python train.py --routed_scale=5.66 --balance_bias=false --norm_eps=1e-05 --rope_fraction=0.25 --beta2=0.99
Below are experts of layer 7 (counted from 0) of a mixture-of-experts language model. Rows are named router (the router's row for the expert), gate (a neuron's input weights, with its number), up (a neuron's input weights, with its number), down (a neuron's output weights, with its number) and show model dimensions 0-255. Each number is 50 + 15 x the weight over its row's rms, rounded and kept within 0 to 99.
After each expert's rows: a language model's description of what the expert responds to; "mostly gets" lists some tokens that are sent to it at least half of the time. This comes from a sample of Wikipedia text that the model never trained on.

# expert 55
router:44 33 75 20 39 47 31 40 19 58 66 52 65 33 72 62 45 42 59 41 62 33 64 35 64 60 32 46 73 56 54 55 61 64 21 67 48 42 27 72 52 60 63 59 42 20 43 26 55 57 50 46 57 29 39 38 74 66 40 48 47 36 12 36 46 53 52 65 57 58 67 52 31 47 83 52 61 40 77 41 32 37 47 60 44 57 63 44 51 18 64 28 76 62 33 49 59 19 27 37 48 56 30 59 35 65 53 81 58 51 53 54 33 62 61 32 66 40 39 71 37 42 45 30 51 68 24 34 49 64 45 48 52 63 66 50 30 58 45 38 67 33 47 43 39 52 33 61 59 57 25 78 63 67 54 45 45 44 62 40 68 87 40 59 48 70 55 42 58 51 56 22 57 54 69 62 48 36 68 25 58 63 45 56 37 44 36 22 54 57 43 67 36 48 32 31 50 43 43 64 55 63 40 25 41 71 71 57 55 63 71 45 73 67 89 33 36 60 39 52 49 66 56 66 30 57 50 30 39 40 52 73 88 58 39 56 54 43 51 37 32 64 29 34 58 24 67 70 55 72 22 49 40 47 37 16
gate0:71 53 39 65 41 33 46 49 38 69 54 51 39 49 31 52 62 66 61 37 58 60 54 57 53 43 40 85 60 38 53 69 28 54 75 60 42 71 18 50 51 56 41 56 45 49 19 79 58 58 39 53 51 49 24 57 34 50 55 52 60 33 72 40 45 24 33 44 50 61 39 74 82 56 48 19 48 46 44 54 72 47 61 18 63 68 34 72 48 89 34 42 47 49 09 68 47 39 57 51 40 64 37 58 55 51 28 62 36 62 68 36 52 50 40 71 51 43 36 79 35 37 27 63 41 67 83 42 56 37 44 33 41 40 24 42 21 55 40 59 49 47 51 44 78 56 49 30 49 29 50 39 55 33 50 46 23 51 70 45 45 51 36 34 73 15 50 59 48 53 38 55 57 45 36 30 38 45 48 59 27 68 20 52 63 55 58 29 71 73 89 48 08 67 45 44 52 55 58 41 41 54 33 55 51 75 45 54 27 63 55 56 58 67 41 51 32 43 42 28 67 60 67 44 61 56 36 21 46 61 60 21 76 53 54 53 46 50 33 74 39 60 63 61 63 75 36 55 48 65 63 49 56 10 68 39
up0:49 30 60 43 62 47 73 31 64 44 54 56 37 56 75 56 76 70 56 69 41 50 46 47 56 46 96 54 51 27 70 34 63 16 43 39 62 47 73 41 35 63 20 52 54 64 66 55 48 29 41 43 55 36 46 52 69 53 50 68 48 33 58 61 24 56 14 36 79 55 11 50 37 67 40 23 27 44 65 54 67 43 46 38 33 75 55 41 41 37 49 51 47 40 33 62 57 65 51 60 57 58 58 36 70 35 58 51 47 38 54 64 46 53 48 52 55 61 50 35 60 50 85 50 42 35 39 42 52 65 42 53 53 59 44 40 79 22 27 57 63 72 49 38 56 47 56 56 34 66 49 62 59 30 81 31 38 48 45 49 48 24 46 59 25 74 57 54 30 35 64 60 56 61 23 60 54 80 33 58 42 35 45 61 26 26 43 53 62 37 47 42 58 66 53 56 36 57 42 52 79 35 31 55 39 18 55 65 40 52 51 75 63 66 43 58 36 50 49 52 70 36 47 55 23 54 79 04 29 34 40 82 67 44 40 66 66 49 42 20 34 45 66 32 55 44 35 73 34 58 28 24 44 59 73 37
down0:48 50 56 63 55 51 61 61 43 57 52 46 47 38 28 31 47 59 63 35 41 80 51 40 27 44 67 43 50 52 53 38 78 53 79 46 55 59 71 40 33 37 65 33 63 52 42 32 48 56 54 69 66 60 59 48 71 32 60 64 36 31 58 51 70 57 54 50 63 29 62 66 63 63 55 45 58 35 55 60 66 53 44 72 65 55 64 78 47 76 43 64 47 72 49 59 77 59 42 79 72 61 81 51 32 28 48 49 42 66 65 47 42 40 39 66 36 52 48 43 26 62 52 52 66 32 55 30 29 25 40 50 42 32 47 61 34 53 41 50 23 61 52 49 49 58 48 56 54 56 60 36 61 43 51 23 46 80 26 50 38 52 50 35 73 52 74 46 52 59 56 27 66 51 46 93 50 55 71 63 49 43 45 67 62 74 51 55 60 46 73 37 72 51 31 62 76 39 45 80 64 57 68 20 67 53 38 03 62 43 42 37 18 44 28 52 56 61 57 36 74 64 49 47 91 58 79 39 78 55 68 65 16 54 69 49 31 49 71 65 53 32 37 49 51 58 40 42 48 10 62 42 47 33 81 83
Nouns for positions, occupations and works after the, a or his: governor, president, member, physicist, artist, album, government.
mostly gets: " album", " government", " member", " father", " player", " director"

# expert 32
router:42 59 38 41 54 68 66 39 35 73 63 52 15 41 69 80 49 61 56 76 55 54 78 30 53 63 50 45 59 29 35 30 62 54 52 50 43 49 37 77 65 45 44 38 20 54 51 25 28 56 36 45 44 50 34 46 44 81 39 41 62 63 14 49 56 66 35 27 55 17 53 32 48 99 61 52 57 25 69 38 65 47 43 51 41 53 49 27 45 41 56 71 37 72 41 36 34 59 35 64 63 58 50 52 57 62 25 65 41 54 34 74 61 54 67 49 19 47 52 49 54 66 55 40 45 61 29 49 51 73 45 46 75 44 74 40 54 72 39 63 70 59 49 47 30 53 35 44 74 66 42 47 71 66 76 25 62 60 44 39 67 53 35 37 39 60 42 59 55 73 33 19 53 41 38 47 68 60 64 31 49 51 54 39 45 32 13 73 21 70 49 42 64 58 78 42 42 43 59 32 31 38 28 68 46 73 58 41 62 50 26 55 56 43 64 62 46 27 68 61 35 80 71 41 58 39 53 47 56 35 57 58 34 45 43 20 42 57 36 43 36 52 43 73 63 45 66 85 47 69 54 57 30 46 33 35
gate0:63 57 53 43 68 43 19 71 65 73 55 42 60 63 61 40 26 29 50 21 30 39 55 63 30 64 35 23 35 47 63 35 49 52 22 64 30 50 65 50 35 61 72 28 27 42 34 48 53 41 30 68 49 32 49 40 45 21 40 69 71 51 47 55 48 68 49 75 64 23 40 39 56 49 54 52 36 52 34 66 68 62 93 69 54 30 56 53 32 83 40 24 32 76 42 34 44 40 35 86 76 47 25 57 85 90 57 57 75 77 57 52 39 42 65 62 60 35 47 62 51 64 53 40 38 68 48 60 37 57 42 65 61 70 61 52 42 76 52 72 38 50 45 41 53 63 42 44 64 36 62 15 42 79 42 75 36 55 48 58 54 70 33 28 51 59 55 60 47 50 68 57 60 56 43 43 53 53 55 55 39 32 29 84 61 33 64 35 52 55 50 51 42 32 35 42 22 42 69 66 68 52 75 32 50 49 73 36 57 44 28 57 43 61 31 50 50 44 65 67 38 52 49 49 55 87 43 37 33 45 42 60 44 45 43 55 53 61 60 38 46 43 14 82 59 47 39 56 34 50 45 42 66 43 52 29
up0:65 64 74 68 85 50 38 56 57 63 48 35 46 60 54 49 54 46 55 44 41 37 60 66 48 68 41 37 42 44 82 61 38 59 59 71 28 55 66 57 48 49 35 47 34 30 35 51 64 22 14 64 34 58 40 47 47 23 27 53 49 49 69 75 41 89 34 44 67 19 41 44 56 54 47 44 28 56 30 64 74 69 52 76 25 51 59 30 23 64 23 52 26 55 44 38 54 21 48 48 54 57 35 68 49 55 54 44 69 58 34 53 48 59 58 47 65 40 48 50 65 49 23 32 47 89 36 61 29 58 43 75 56 60 35 45 45 76 68 76 38 44 71 32 37 69 43 57 48 23 54 64 43 79 30 73 57 60 49 41 65 48 46 44 62 46 63 38 47 42 39 56 69 37 57 38 38 27 52 41 57 44 67 93 56 51 41 38 37 61 47 43 42 26 44 50 29 41 52 53 44 52 87 39 24 63 47 56 55 67 34 77 72 68 49 59 43 45 59 58 43 51 51 58 23 69 47 36 49 48 64 42 20 30 37 32 62 50 43 29 44 47 19 91 41 45 50 44 49 75 65 49 61 33 48 20
down0:30 55 34 66 15 38 48 42 57 50 52 30 81 43 30 53 68 56 54 38 39 74 35 57 56 26 24 82 49 50 65 26 44 50 35 54 42 53 54 30 69 48 33 27 46 59 47 46 68 48 49 48 55 34 29 59 77 57 24 52 37 54 66 35 53 60 44 38 61 48 54 43 71 14 58 49 70 68 56 56 87 61 35 52 66 45 70 74 50 48 51 38 38 59 42 57 47 68 60 54 09 46 73 33 62 58 71 26 62 73 49 33 56 50 36 59 44 55 37 63 54 50 68 69 38 65 70 40 63 38 45 71 39 28 41 65 62 56 42 23 37 52 37 61 23 26 60 71 31 44 35 77 42 57 63 52 67 32 27 54 44 49 49 45 50 59 38 34 56 58 65 61 69 53 35 48 52 40 45 50 39 27 66 54 65 85 37 51 61 68 25 63 50 61 57 53 46 56 84 52 09 49 51 89 36 39 50 43 13 44 42 59 90 34 60 37 59 24 43 67 44 44 65 44 44 37 67 61 55 65 38 39 58 63 59 57 60 73 36 78 44 41 58 43 57 48 46 37 52 52 41 38 74 16 43 71
Concrete or topical nouns after the or a in prose, such as game, goal, line, loop, kick, engine, railway.
mostly gets: " football", " goal", " field", " game", " aircraft", " rock"

# expert 60
router:35 50 46 18 41 47 65 45 47 34 31 61 40 43 92 36 41 54 70 28 28 45 61 55 29 71 64 41 50 45 52 50 42 54 41 52 65 67 62 32 40 40 52 40 62 70 44 53 44 52 79 69 62 74 29 34 58 58 67 48 45 38 52 64 32 42 54 48 76 68 45 43 39 97 41 13 33 38 48 40 60 44 33 59 32 31 66 46 43 32 37 44 55 57 36 60 62 72 35 54 43 33 44 71 42 61 54 35 43 49 32 59 46 63 63 59 44 49 36 58 51 63 65 57 40 83 29 69 66 42 64 60 36 39 48 51 62 46 58 37 56 63 51 50 29 65 61 15 34 67 53 51 35 56 46 57 75 53 56 49 54 41 57 31 60 71 51 26 69 36 44 35 34 62 38 30 52 43 31 61 61 74 57 63 25 96 61 31 56 63 43 26 33 31 40 24 30 48 50 54 65 64 72 63 32 47 62 76 73 48 57 57 44 82 47 63 77 80 49 41 51 67 17 47 16 71 43 36 55 27 70 38 47 65 67 39 51 48 41 50 49 39 68 47 53 27 42 39 70 29 39 90 38 46 72 49
gate0:44 50 50 73 58 77 47 56 50 62 68 22 63 56 48 42 64 79 58 26 58 59 60 68 47 60 39 53 64 46 52 57 75 47 56 35 45 36 49 50 20 71 40 51 64 60 54 53 50 67 56 26 73 72 47 56 57 56 55 52 35 65 47 21 44 57 48 40 59 31 41 45 45 84 40 40 48 71 29 43 39 47 41 73 56 55 43 46 41 48 69 78 65 47 32 27 55 53 28 25 41 36 46 42 67 36 48 23 26 48 27 81 72 17 27 31 71 48 57 46 45 49 45 40 53 68 47 73 37 67 73 60 64 43 30 45 43 59 53 88 67 41 57 52 52 39 59 44 34 50 53 59 53 47 44 44 30 60 73 71 41 53 36 61 12 21 51 42 64 36 27 41 10 66 32 74 71 62 30 48 59 50 82 26 61 45 58 82 55 66 42 41 48 56 50 72 26 39 65 62 44 59 62 45 53 40 44 43 60 24 41 87 52 46 63 49 39 47 34 47 72 30 68 67 55 36 23 41 48 67 33 34 79 58 30 28 68 58 56 42 58 52 26 31 58 35 60 50 51 73 52 35 34 75 38 62
up0:42 56 29 60 57 89 56 61 57 43 57 21 71 36 56 49 56 73 53 22 58 56 63 79 32 53 41 26 84 43 50 73 43 42 45 36 30 27 52 30 27 61 28 48 52 63 60 49 39 59 56 36 65 56 55 55 56 61 47 44 21 65 49 17 14 72 64 31 63 46 46 51 60 87 20 37 42 74 29 59 45 72 54 55 58 60 56 52 52 30 65 60 52 37 12 42 44 77 44 19 41 42 49 34 58 36 55 18 24 50 41 66 86 16 32 27 70 40 57 46 44 35 60 33 29 57 62 60 25 78 65 41 54 43 30 46 45 57 56 71 58 56 47 65 59 27 61 43 48 52 49 42 49 61 41 54 39 60 46 67 61 45 43 59 34 41 48 39 63 38 25 38 27 58 54 76 85 48 29 51 58 37 85 38 50 47 65 75 54 51 49 48 58 69 50 60 27 52 55 55 39 55 54 47 66 54 61 59 59 27 44 73 59 52 64 50 60 38 39 49 68 51 63 59 56 25 36 42 41 59 35 35 76 58 29 44 65 41 53 50 66 53 49 31 83 30 49 70 39 78 49 41 40 57 62 60
down0:72 47 51 40 21 49 58 44 49 54 57 51 27 75 78 67 78 33 63 63 58 13 22 43 59 57 53 46 32 52 51 34 55 71 66 70 76 47 46 75 37 20 37 56 61 33 25 49 26 51 59 59 54 33 56 49 35 43 77 40 59 37 53 31 26 51 32 59 55 32 37 47 51 44 20 37 26 44 30 50 32 84 41 23 51 45 65 29 60 32 47 36 06 52 27 45 44 60 34 55 54 32 61 50 60 35 20 33 47 52 29 45 31 25 48 59 56 55 68 42 22 39 57 53 28 56 70 75 61 57 47 53 41 52 51 40 56 63 38 61 58 37 67 62 40 52 48 75 56 40 80 44 60 49 55 35 89 48 47 63 32 24 38 64 39 28 54 56 42 58 65 61 51 53 55 16 35 54 45 48 41 75 57 45 60 50 50 48 38 47 34 51 72 50 44 21 61 51 45 48 05 71 54 41 47 63 74 48 36 45 74 49 54 33 38 47 58 42 48 54 46 22 26 50 60 37 40 46 62 45 57 60 77 25 40 64 62 81 57 35 27 36 19 62 51 39 42 77 44 44 49 67 55 53 47 65
Pipe separators between text cells in tables of names, teams, and awards, plus semicolons in number lists.
mostly gets: " —;", " |", "%;", "',", ";", " –;"

# expert 53
router:88 77 73 51 60 63 41 54 36 58 56 37 40 61 45 62 79 67 49 56 42 45 47 30 71 40 26 58 72 59 40 70 44 52 41 51 72 23 59 62 48 62 60 40 57 40 32 60 52 44 51 38 46 24 54 44 81 49 52 65 47 73 26 54 54 67 63 57 29 45 26 67 56 72 45 61 35 26 74 52 34 75 70 80 37 34 33 48 68 27 58 62 65 39 12 31 48 52 30 49 54 51 49 66 58 48 47 57 67 67 30 52 30 34 56 60 47 63 71 40 74 39 69 38 30 60 33 43 23 56 57 47 83 77 45 44 19 87 59 37 51 65 57 46 21 55 40 20 46 65 46 71 49 53 78 43 35 46 45 63 61 41 59 35 45 53 47 57 53 32 70 27 44 71 42 64 57 26 58 73 50 58 21 35 58 33 32 39 29 67 71 45 36 59 70 55 50 51 29 26 32 61 51 53 38 66 55 42 49 51 49 56 18 50 66 53 46 68 41 25 49 36 76 56 39 54 59 22 59 51 60 43 17 42 52 68 55 19 39 59 30 44 33 47 60 66 53 48 31 62 40 39 32 53 46 47
gate1:56 50 64 79 36 49 25 47 50 75 05 37 47 68 41 38 53 36 23 38 64 57 53 40 50 56 56 41 32 55 43 45 63 91 30 38 56 43 60 38 57 55 57 58 28 50 53 37 41 69 62 26 45 70 49 49 51 39 47 51 40 50 39 41 60 41 67 47 35 62 31 39 59 61 53 55 38 47 50 45 50 50 64 42 67 00 48 63 74 78 89 21 61 43 39 34 57 58 56 47 74 41 49 66 48 29 40 71 42 36 62 50 45 60 46 37 53 43 47 58 53 79 60 58 58 49 23 69 41 38 71 34 36 40 52 41 11 48 62 62 50 73 53 99 62 53 39 38 47 61 53 64 38 36 29 52 53 50 34 44 57 65 72 71 42 52 49 44 46 45 67 31 22 74 57 61 75 44 40 53 52 49 54 42 35 45 48 50 32 47 49 42 26 25 42 31 38 67 58 53 43 59 42 74 31 22 57 44 80 83 58 62 11 48 64 55 59 42 28 27 76 31 57 30 54 38 41 53 58 67 40 48 45 51 28 77 42 71 72 59 43 52 43 46 67 45 38 55 37 34 29 50 61 46 61 36
up1:46 05 59 36 45 54 59 36 53 19 57 29 44 61 59 54 34 45 37 46 53 50 49 43 54 70 46 63 82 44 54 23 33 37 25 40 63 74 41 90 58 66 40 65 56 65 40 48 75 66 49 37 61 45 64 24 37 74 34 45 44 41 66 47 44 79 33 40 57 33 64 48 41 48 43 48 37 49 58 52 40 39 38 51 79 69 48 58 54 66 70 77 66 48 39 38 38 46 73 66 44 43 40 45 40 49 65 48 67 42 44 32 73 59 37 40 67 46 36 29 61 36 49 46 21 36 54 51 46 77 62 41 26 46 67 43 50 76 58 49 35 53 50 31 46 28 49 51 52 35 44 53 23 57 75 34 38 33 43 50 35 53 25 52 54 38 55 17 66 54 66 31 46 35 57 48 17 28 39 45 30 67 78 46 32 52 46 66 37 71 63 48 49 46 53 59 52 71 45 47 69 56 36 61 64 56 58 55 62 72 45 59 49 50 66 49 62 20 46 99 67 52 70 62 46 57 68 40 38 38 39 49 26 60 67 14 67 31 49 37 32 48 73 37 82 26 83 62 58 67 61 49 55 20 28 53
down1:34 72 53 52 50 18 71 36 65 55 39 58 47 26 23 17 99 61 43 50 57 15 58 68 55 43 69 50 45 71 44 63 61 49 73 79 64 39 58 40 63 44 36 37 63 21 64 52 32 37 32 56 36 67 40 60 54 40 47 68 76 67 49 55 60 63 26 30 34 39 38 50 68 48 36 51 34 42 15 75 57 62 30 43 55 60 52 45 54 36 66 40 38 52 46 47 56 59 60 25 39 37 37 56 64 19 63 33 69 36 56 68 36 54 38 48 40 32 40 65 62 70 51 27 42 69 72 48 46 41 41 45 39 53 61 53 56 55 56 48 40 56 59 60 37 36 40 43 56 70 75 52 49 40 49 49 20 54 39 50 31 56 32 46 57 42 51 62 73 91 22 49 13 55 57 62 54 54 75 34 63 27 51 61 46 61 29 56 54 71 76 71 43 61 68 74 62 50 80 74 47 51 52 82 31 66 29 50 37 56 75 26 41 29 49 51 27 73 63 32 50 30 46 46 31 51 30 54 37 56 51 50 48 19 69 62 72 44 57 56 46 58 55 37 52 62 43 59 30 39 52 27 59 44 42 67
Plural nouns and units after numbers in census and statistical text, such as people, children, students, %, million, km.
mostly gets: " population", " children", " people", " students", " schools", " mm"

# expert 42
router:75 62 38 37 45 56 39 57 43 57 52 50 84 03 43 37 23 64 65 68 62 46 42 54 54 55 75 56 29 72 46 35 34 31 48 20 60 41 44 26 44 46 64 21 36 71 41 58 26 39 27 39 52 31 60 63 58 53 50 47 53 56 48 60 60 42 45 23 72 56 43 35 37 48 58 71 48 53 58 38 16 59 48 46 51 52 91 51 42 56 57 13 69 56 56 55 77 24 38 46 50 41 64 27 42 45 67 43 36 55 42 51 67 40 60 61 43 50 38 51 41 63 52 43 66 54 13 54 53 71 39 46 53 38 37 65 57 57 60 37 38 36 38 50 46 45 37 75 63 74 59 46 36 19 77 30 49 60 33 46 46 67 61 35 67 23 44 44 79 50 77 46 37 47 73 52 70 28 33 57 59 48 45 37 57 65 61 66 52 62 58 60 50 47 45 55 49 66 46 74 84 59 43 35 71 35 37 60 27 58 37 64 53 70 74 85 52 51 39 49 51 54 38 68 43 83 69 54 48 37 33 59 60 48 77 20 39 52 33 39 27 26 62 42 67 34 47 68 79 65 53 35 32 24 48 71
gate0:50 52 51 82 20 60 31 23 50 63 44 69 57 54 46 55 53 23 33 33 55 50 18 26 16 45 45 33 37 52 47 00 47 39 68 54 53 47 71 24 53 47 73 50 62 29 35 67 41 29 48 61 37 33 62 29 45 42 69 59 48 24 59 52 26 57 53 53 57 55 13 33 80 39 53 74 45 65 56 57 68 46 38 40 69 76 47 39 40 47 57 47 37 36 33 55 38 47 53 62 58 70 36 23 55 45 52 44 58 34 32 52 80 39 33 27 42 27 32 40 47 39 47 39 43 76 62 71 54 42 21 62 30 71 63 51 55 33 70 59 36 44 60 36 65 40 27 49 73 44 55 26 87 40 45 54 22 52 53 49 44 61 39 50 41 55 40 52 71 67 71 44 58 54 59 62 58 63 59 52 68 76 36 58 57 64 35 51 44 54 63 71 46 69 60 55 82 80 55 49 71 53 59 31 29 15 32 53 62 64 64 36 66 21 52 31 47 47 39 55 44 81 68 44 32 32 26 43 45 49 51 76 52 61 41 47 65 46 39 60 63 64 39 32 54 59 34 49 67 50 63 41 53 42 45 31
up0:60 53 43 23 42 55 37 48 53 73 30 67 38 26 36 59 71 33 39 25 31 48 42 49 58 05 52 40 65 57 45 51 68 55 42 56 46 32 72 54 54 53 63 61 44 41 69 44 40 59 78 34 47 50 55 66 29 42 60 38 89 34 55 42 69 72 64 60 43 54 20 77 71 37 34 46 56 63 51 34 39 79 58 51 42 44 46 70 67 50 51 41 42 35 49 74 37 66 78 36 56 74 72 39 45 58 41 66 26 48 74 59 52 57 40 37 59 33 45 62 53 46 65 43 52 63 64 39 32 55 46 46 54 61 58 56 47 57 15 48 50 55 48 16 69 37 46 78 43 50 54 44 64 45 40 42 52 71 47 48 51 26 44 70 58 58 78 57 39 67 40 74 39 62 39 41 60 22 44 58 37 14 43 34 42 69 64 71 55 67 29 36 37 60 70 62 42 61 50 56 60 29 52 78 62 58 29 43 76 63 51 40 31 31 51 52 38 30 53 46 55 61 46 59 48 16 84 52 27 34 41 71 55 26 98 45 55 40 54 29 52 53 81 36 53 27 43 55 50 53 63 43 31 76 36 83
down0:51 48 60 42 38 20 32 50 33 36 49 33 57 75 55 22 33 43 49 38 51 55 39 43 38 58 52 33 32 60 41 50 52 43 57 55 33 55 57 62 32 47 43 50 32 52 69 51 65 50 53 43 40 49 70 30 24 45 14 56 41 72 51 68 70 63 52 78 11 34 20 39 40 20 54 49 72 58 60 34 42 24 40 64 53 34 56 41 40 60 68 53 58 26 55 34 09 56 53 50 23 41 77 65 55 62 30 77 91 52 19 49 24 53 55 43 53 49 09 20 55 36 47 67 31 64 27 21 41 47 43 46 31 53 58 30 40 79 57 58 62 66 58 54 35 67 34 26 57 52 47 40 46 43 37 53 44 34 58 71 68 52 60 48 37 29 42 39 55 26 40 48 49 51 60 59 37 60 77 51 41 53 43 63 60 58 34 52 59 42 56 41 16 61 53 35 61 45 50 41 32 55 72 40 53 45 64 37 55 65 40 49 48 54 59 39 49 64 52 43 69 33 54 32 16 62 32 56 52 73 75 43 30 51 55 70 27 52 22 58 66 60 59 68 46 54 76 07 45 32 49 24 30 39 62 43
The words and, was, is, as, became, who, often in opening biography lines such as retired officer and politician.
mostly gets: " became", " and", " was", " been", " become", " becoming"

# expert 19
router:56 40 53 63 50 70 36 34 38 26 37 58 74 43 22 72 50 52 62 61 44 58 19 57 43 43 31 48 11 62 38 58 43 49 45 76 63 50 31 55 53 67 63 72 47 71 31 64 33 87 66 59 61 46 39 61 48 45 31 26 69 56 62 62 38 28 39 41 52 29 54 22 61 39 50 50 58 53 66 26 48 47 26 49 35 45 64 63 61 99 30 55 58 27 47 58 68 68 43 44 57 62 66 35 66 43 59 50 58 45 28 39 53 69 53 68 40 51 69 38 59 63 46 36 56 67 56 30 43 41 53 51 61 32 76 67 36 52 68 42 22 39 65 46 43 47 32 46 54 56 44 53 53 21 74 72 48 66 46 53 71 63 52 58 63 48 48 39 58 53 73 62 24 35 41 62 69 60 64 57 45 55 36 57 74 54 70 65 32 53 40 38 38 31 42 56 45 40 71 45 27 44 56 24 52 29 52 17 63 48 61 56 70 35 88 77 59 30 35 59 74 30 47 34 41 60 41 56 59 67 47 55 54 41 77 38 50 64 21 63 43 72 59 24 68 57 58 31 38 15 36 33 63 26 29 64
gate0:74 41 41 54 57 46 14 57 43 66 62 44 51 44 75 37 41 54 58 79 63 70 56 36 43 45 44 58 66 21 36 64 37 52 48 35 59 64 53 45 76 73 53 46 51 58 76 56 54 56 57 58 35 50 39 60 43 51 46 39 51 87 39 59 53 56 52 52 57 43 64 48 63 58 55 57 38 43 57 46 33 36 49 43 63 30 45 74 51 66 46 44 47 32 56 30 28 56 40 65 23 67 52 37 73 46 62 53 42 39 33 53 58 51 62 48 65 49 54 58 58 15 48 60 59 29 25 27 69 38 27 43 58 50 30 50 27 51 65 59 47 38 40 48 37 72 71 46 38 54 73 35 39 40 50 33 28 21 43 47 27 61 31 25 67 68 57 76 52 43 47 45 45 47 63 33 77 34 44 65 48 63 71 59 70 33 48 59 62 57 36 22 54 47 53 71 33 27 36 33 32 65 68 63 54 54 34 58 29 32 59 90 44 65 49 68 14 00 47 26 45 47 63 50 27 31 01 50 35 86 76 38 47 44 62 68 73 41 82 70 49 58 49 22 71 57 40 42 48 66 47 41 44 66 63 54
up0:31 57 42 53 51 68 60 50 23 30 41 38 63 19 29 43 45 31 33 61 48 80 48 27 43 43 45 30 60 56 22 36 60 59 61 35 51 52 47 57 39 51 36 49 64 51 35 38 40 52 77 74 38 79 52 44 35 64 37 39 57 59 74 31 59 56 54 46 48 42 85 55 42 56 44 58 23 38 64 32 54 36 54 39 43 42 57 52 41 49 39 66 64 17 62 16 48 54 36 76 43 24 74 46 49 62 74 56 47 42 50 71 60 33 49 61 52 59 53 65 80 33 54 52 73 45 56 37 54 49 42 32 28 65 46 51 54 72 57 45 38 36 29 40 48 39 50 62 62 87 58 05 50 57 53 49 08 47 33 71 75 48 46 52 59 32 87 69 62 64 35 44 44 63 29 65 49 52 37 52 77 30 58 33 36 63 54 36 52 66 39 28 52 63 41 73 46 28 65 32 38 63 48 53 45 46 26 68 53 30 56 45 55 42 85 47 27 32 32 57 60 52 47 27 55 59 48 46 72 45 40 54 64 55 76 33 73 38 30 45 18 87 57 54 37 39 59 55 27 41 44 83 40 30 46 52
down0:61 58 07 22 43 33 76 43 27 38 76 54 55 59 68 55 28 61 60 30 39 63 53 79 45 87 62 46 52 64 46 64 66 38 56 31 56 71 34 65 68 83 42 42 44 50 71 75 13 33 52 40 60 43 61 39 76 35 65 54 57 33 29 43 71 64 36 49 52 67 39 68 62 15 44 46 28 43 73 53 53 72 62 56 31 38 49 55 59 52 34 61 55 41 79 27 60 55 46 46 57 50 24 43 31 33 54 61 41 39 46 42 39 50 50 69 49 48 77 64 63 59 32 63 35 38 86 40 33 63 46 54 43 39 22 43 36 57 36 26 31 56 42 54 53 67 53 45 46 47 61 39 59 56 88 66 34 54 42 34 68 49 30 76 25 30 51 33 26 43 26 35 31 69 42 46 29 46 27 55 47 59 41 51 83 66 52 69 62 44 60 48 54 63 34 36 66 56 18 53 40 38 47 66 13 48 59 33 84 49 50 64 47 55 45 65 62 32 53 34 76 46 61 59 42 16 37 59 56 48 50 71 40 44 45 48 43 57 49 38 62 63 53 32 57 55 40 42 36 50 42 44 23 58 52 58
Modals and auxiliaries after subjects or to, such as would, have, could, don't, plus verb-initial pieces like beh-, reg-, impl-.
mostly gets: " would", " have", " could", " can", " having", "'t"